Experts of a small language model.
Experts: 128 SwiGLU neurons an expert, 2 picks a token, a softmax router.
Training: a variant of Muon for the experts, 4996 steps.
Below are experts of layer 10 (counted from 0) of a mixture-of-experts language model. Rows are named router (the router's row for the expert), gate (a neuron's input weights, with its number), up (a neuron's input weights, with its number) and show model dimensions 256-383. Each number is 128 + 24 x the weight over its row's rms, rounded and kept within 0 to 255. Numbers have three digits each.
After each expert's rows: "gets" lists some tokens that make up at least twice as much of what it gets as of all text. This comes from a sample of Wikipedia text that the model never trained on. Tokens count by the router's weight.

# expert 5
router:120129142125107088111130215121127136127161114149094100126133114137121098148142112184104125116124065131125105123106126111161140129108123157116099116148135122160143091119167110127104164118116138134163142127084144107122130112094126105099170133093155116142135101169109145090114122091104122113141092123167157126146111112113116094085079163141121090103125132156132112137162103145115119173111
gate0:114093115122126103107124170158135121091140163106158166186136125112138140168139117110116127112182123100106111137143137125157180142151128162134147107148113106127106135131117137125166130114143096091161077133125139134110147137146140125134143128092146081167108104142081100104185121111132123125127114136155136143144141095165153123129116123179132073106120140120143101176165115143122142126134
up0:134069158149098111086077182087112131085148141120102130134116133134145131116116160063132122123102132111138181173107135099083136126104109129140137124155124116146083130082119163104136195109109102139193142127131105118123134088124142110116097134163108144179113156142131156117120128098147154122062112149144142163097109098156143101137160121118096126123111161149144161114102148138158084130139
gate1:134154105104122135100159158148152114096141143113101142160114139161108113077087089091134114101153115132143116128180075126184131143121126147079122110134110120130109121126117113141123131091125119111173151112126147131115180153100099131124148136127146137114131153142115119089102120132102145116156110112158112126126150131154113135127118088125158156159102140172129125077144148158129138135113
up1:159117124106136162128119124116130101153115123170142146120166113076112149116144120100116151122165135126104161158144091137177106083152125131096099105086115105104125109127148119145180146122148146140117135094108098087144067122137123126124115135149114102124127117154160117136161127141102107102091093129123119071118155126134086122125103122119163112116138137127183157152129150148126127112108
gets: " |", ".", "\n\n", ")", " |  |", ":"

# expert 8
router:162105130149109084137118113103160143120116114087132155112103142152131102143101148088157110089099082125149131114170122140159134115149100077150102163142122147112127115149163102115115130160156141093135115150101132103129099095158171139097164124145119112135098103081124072180117111143121123181120147137132100114145133087089122139132144117095186112128104144097109138131106092153113151144069
gate0:171166150159136172151115106080146150119148139137060159132144096084149125152156125126140149121125152118158113087184116090116163135149097166131127133122179130160116130104147127120114133127132165121182104158119107134170106141156105110147116115102157154149140163149157114154119142082168116095114131116133126122132174145127159131112151120132145126111134126130112135129164130149115155115086
up0:101182148108104080132104171113097149174136096115134160135105091098128158129139166155169133160146080095138130125083136141150115125132103113145127130149059102084082116174127156127128112126117125161144129168130099191083137124116135147112137129124128096081138128133052130120177120134076166120184096082136148124157141102120121127152115128108146146127142164151128147128122124116137095101142
gate1:111145135106104159102151085176163157143139102154121126160093089121103111116127103144174140135130149140120181196095131142153105156127140135179152155116123142142088091111145129130129110116144128134148128178065170139147137144144176108171124115141130130149122098105131099153130136191157127187137107132150121120125119091144116108154122155123131149107126150125152114126119129158118120097120
up1:144168177087130148119160088118141130135153163142164116131104109099131116185145149109156184125116139119101120134115095088103134132141159146101110114142146144118105090135132110113143138113097099118166157096164142122151150101148150159126103143131170130097122187070145113170113114089119132135135112102122121123101078135107103123123149184122147128129132102141119117148160130072135151149138
gets: " | ", " ", "| ", ", ", " (", "–"

# expert 6
router:130096131088144179103145165132132127093181086091110108103161127107152113124160099088131115112091126112163126135162124155143110119136092124139164136117159121138087148113089143131173136118142115112139114139120103158162136120093121126159183127104144108157151140189103152122121123112149154100086092123121150180109113118135128170088140107151144118108112129119121083088133150119097173135068
gate0:109125125141148144119077146144078167101145184122095128154155133143140137101162129107099111152149131105147155133121107144141122153150096089083104132118077071085117165136136136115166140139121094094163090138160126141100104138156088137108144146135139130130135156133105124109129142125106086141180095130171157144098111119171137137172091124123141198108125112124129122137147165145057120117149
up0:128111120087121185130173137093172119082103152155120136167156091142121135126114161157150104148155125108131141120134144091092141166161117100118106172083142153109146141170144104130119151136134100124153147131179120156139140153095129148076137144169144076110146119095114112083082099131107098147119135119125085129126117156128148130127134140116075149098141127121092183181132113174087163080124
gate1:123122105135114118161117195145116092137164168097141135100136128112124143134098098115134097102077132129048140132150167160127174110085118123124146130144154105126118132141101146125162147121113155121120113184139107137094109133167160154139115140145154090116164128127096124133125154157130101110137171123157116179146134162127120101129130136105108169159130122116141127129100100148137142096123
up1:116158103128123110136081053091154105152170166147127116083105128117086128160098156128159146136138102135126154117160134108132102085075128159123155134158114114121121103156115143101098122159145125120144126157163106125145082115142168115136071125141142102105073115072169142103159144135125125099166125151143120104151127149112179131144146138096115144119141150158150141091151116153122098097112
gets: " and", ",", " in", " to", " was", ", and"

# expert 12
router:079146152125115122093150145125100145167129092169152105125109123132114103085136136144126081103147087105127082158150144107146082115127120115116132165130122125106173124147110141167118123106151148144101131147131105154130117157156121133162187150136127113100101131115092158164157132101156119155153152098151126135129152205110122133146125141151132126149113131121095130096118166134122125170168
gate0:132091108167099146143131124167102092083120154125110123090136157128127106141131136142142129156157121124180069128106153127134111122111163084135164169113109134146168140135115124102145105084135128108105109120139151110160146091088143121121110126098107141157119137126082127155099107120113109141119122106098137139112173113107088094152134115136100087104139159131135129157172120136109171128060
up0:136157126183097153170125145127151096129069128156157137130091105126123177132139108098183176148101132121178077108110130104109125109105159090109136090111143121141087128133123149083117140101163128152146140120125142148150152153166136131176087114127128165137162154164164100147110129112134158066124135135136143098090149156137117099158139125175110099127123153077107138139157092148133142132159
gate1:155119107186098151138141125129132098145135146091122146146146182102126156167119101113127110144154112151147106145099090112132096085119196144163157105109115137136101147124142118124158110156087116143181109164089092129084116103112127078087127171151119152171155126134097139126111103129103137115178135081141147146135129172126125099120103128157147110142151149112169118113124150123123133142035
up1:151146140118108132129140141154139148117130126111185095143106165158140136141157124095159154092159165143145127162104136173078105125167134121159133140113106119126084125101106158137092164106149175127123089140139114076135086155151130129144139136082111088084144156106143129116089104119148130107138196123177102144138148098114087086147121102168115210090130109110128147132148096132115120130101
gets: "\n", "\n\n", "| ", "- P", " H", " W"

# expert 15
router:120091118145120157154119154142104112122109170121089150143111172126143138165088165180112137126138099145154109123089135106121175143146123111107109113134168153116075160099088145099130112122131147064113087116167124145136161119107140122110154120115092144097110119133119122150147138123112097096117157126082094139160146140111158082136147099161145123127141132165113139136101116110137124154141
gate0:111102103115123152141119105105149077120142150133125114102096093149111144121096116116099137055217166092109093121116159135138146135140128124135113163132160147145118096135138101119159118141116093140134112145119171113129078119139109107147118113167178136136108115076114103105152126134107098088110090130119120130154098162145134166101105152156121156110124123146160125193123128089122130177148
up0:130117133118143096147104148123119104136147126101121121127120094162176152131092149157136140171121153094098164120157131122110172133107123143135134099138124152158156091128163105191136110151153139174120138129132079157097129145079112114137080133126109124163152182092143141097132138170107081116177142138124083122109094105131136145123124142119152149122109148143132126071131145139109088134128
gate1:112138131134143149113078095150137139147132128111108069104146110154153106103161108117170127095085116109116113126119115154151131105145090168140153120167140103128103161140072156126128153127141124087112135155117144089125121130119131076113111164116137153129153116097153144141108115137160156132157144092136122142127110122171127105126156115163135136125107123156131122052098125135164176151130
up1:165119125116135068143133082103107141130152098166129133150146121144106110158114164155132150115120153126112124118119123152104147154163129081167164118096150136107146170111110102116120143147084115154130158116129141134126099138160106123103090116147095098099130122196111136128142121139139135120141179161125150138125104120157133159075130172101123131152107145117127140095138148156107132143130
gets: ".", "0", " | ", "3", "4", "5"

# expert 3
router:139132215156112089132146156137097102107128144103147148095111119118119126101133080143092114052120124127101151135129106097143120151140160154113073134103122133122088112177126098096090114096141125118133187085146106137110124137146107162126130148140107153126093133172173155098089168149052132132130110125127106115134116131132143125155143132136114151138134139106134117162123133133104091102122
gate0:102132149123115135118181151131178136075117147147097125138148123160112111126132112143141102087131153086164162146109124100138138084112115121121120149105131134134108132131106109100082134074106089150131119129161160155111151100069095150156159114163165100092111146149115135152134149173112139073109131153137104120150175115114131138111150119116139131121101150108133094158165126153127093100134
up0:128143076130132130151107081101154104109114096149143139100174115137111107125091096105127154117141216130090115123133112151136107151076171143150153120154121106184151127113142135111113119111112119089110169120120138118123160123136145141109122097138104171131144166153100175112139166133148132120095113154125103097147151136161082150127138146099163172181102132148155101135112151121143108162122
gate1:109157125156129130127109105133129111114146142198110156101132132125107120124118092152145135075113119120093140158175114142153147139113109114137118121127175140140149089142119139092118123118109129107131140122138135142124145133123099070166163107146153126146103128129127162125077156160180088156125126145130130131110145128129177146076147128104124117078177118078115151182119154150146131115143
up1:105104105050099168157138110116132107112113121104117130104119137167155140145105160141103172154127117135169150111154103121137108120152099143110130087140126149157131125090119111150127119111125163161149137158152140164107120133107135132168114183123101123138145121128122116115125130171124138104166115128128122101096124113164105164119128121106137098147155124154127150143114112172148137084141
gets: "1", "2", ",", "5", "0", "8"

# expert 1
router:109134061121102135149127164170124130119092135157165126140121083088113144127120130123116104137137177092137130102094098164149128138118127131085134129126089131105187119138157129145098121160101112157137138121100161116137152164121117097162102134111153147092089133117128103109111123112132114133084109137127111122106120095143146138135112155158115135175143113116154123134150152099136138111154
gate0:114163140133098097157152156083126146193113123139120116066113091149107128134124119085118075134109135154094173112128115126114149136103156132116141121062120142131167129111163134142133088156090120113111140147086170145105139132153103135117098115145172133134116141118149107108151098113105135110105106140112135136129114125121119130162134074151114159138098123101131137121168140144167125105163
up0:119142107129138106122078153163082119100138145094131104129118139169127154136173149164088114151121121118143122118127139109047131128186155093098105153132083125139153062147150101128091146101115159138137103154120136154131118109106161148098046109104158120120162126111129129121129117105177146079139152106136124136140134178090171138127167104121108138117158127121110139140142135136117136121164
gate1:125116126130172151100102134127143088146138138138087136163147125126139165151180074137152124159170138077154145127105147121135107109083144125114150129114124173098110133162137103135111110126120088122122122106139166132098177142145133121102138084162176116138140086157122100142164173123168116089131125086132133114141137138126114130108141124121156110149113108135101141116107142135157138121139
up1:148122112104135131114130100106158143107164122138112110123152096121128140106135110154154113099148121116122114115147085101103091115134140138160116089113101111130091149124112139119116210069141137135157128128153125165157090096159127134194162180149108116118188139097096118095157116127118116080135142117094168106104136092080146100119131163155140121136154111120113138141131147115114101141104
gets: "2", " the", " a", " The", "'s", " in the"

# expert 4
router:133141142126140112078120076157146105113139085066130129113146131134124133120133107134092207155106143147105115098158089111164117141077172092103122154070127109124100130105132084113088102095139134119102175145111146112147155101127112109119089050146142098139138122141136110091137126163156082141093158113079090154112117157128149136151133102147144128136103161172132115118137105107103092141152
gate0:158094099116133153118116118166113150130113116134122137113178107100157091207125139120110128104154154146120166158134131113097132091171150134149157148087124127121127115111120057153114143114159155134135148110111119121105101151136117167122135081110119105102102144081147097110138132145128132158147134116071152130097095132149116166091090156095163145146126114183157077126193152139150136125096
up0:153099133125122120160075173145101126147080127133110151095127113094125155159169113111129164150095115137120147083152130125121137123124162158132109151129114134157130113111155152111155126164127123099118140114114136135106104103139113148133065136113090114172128110111166115129075150128116141081164120122108133104111104109138108147137125111157104091160150144115136109171125127107139141116135
gate1:152132161152139149132125115114166115139111142138131104147148135140114128106168103120165150142157122159139144113165114130133133141127122120133128149149115101128173138062167142115144143121103134122124138149090136131175134104124173138146101132118150130203128141097166114159148165135117135167108189107156173096124097115109128115125109197130143106094160126137104150139148136101101138093119
up1:108128168125129151097150123110053130153129136138155139122096089136136115107114138121123123152107143080128141127133112142153087122134133116120174117102156179123103149156131142113130141110109177115113071097103154136104108101132107119169120149126150155106120132173151144116156130068139134120090088099133142116151090089089115137160130148107137110134128122159186149140145126117136141116142
gets: "1", "2", "3", "4", "5", "6"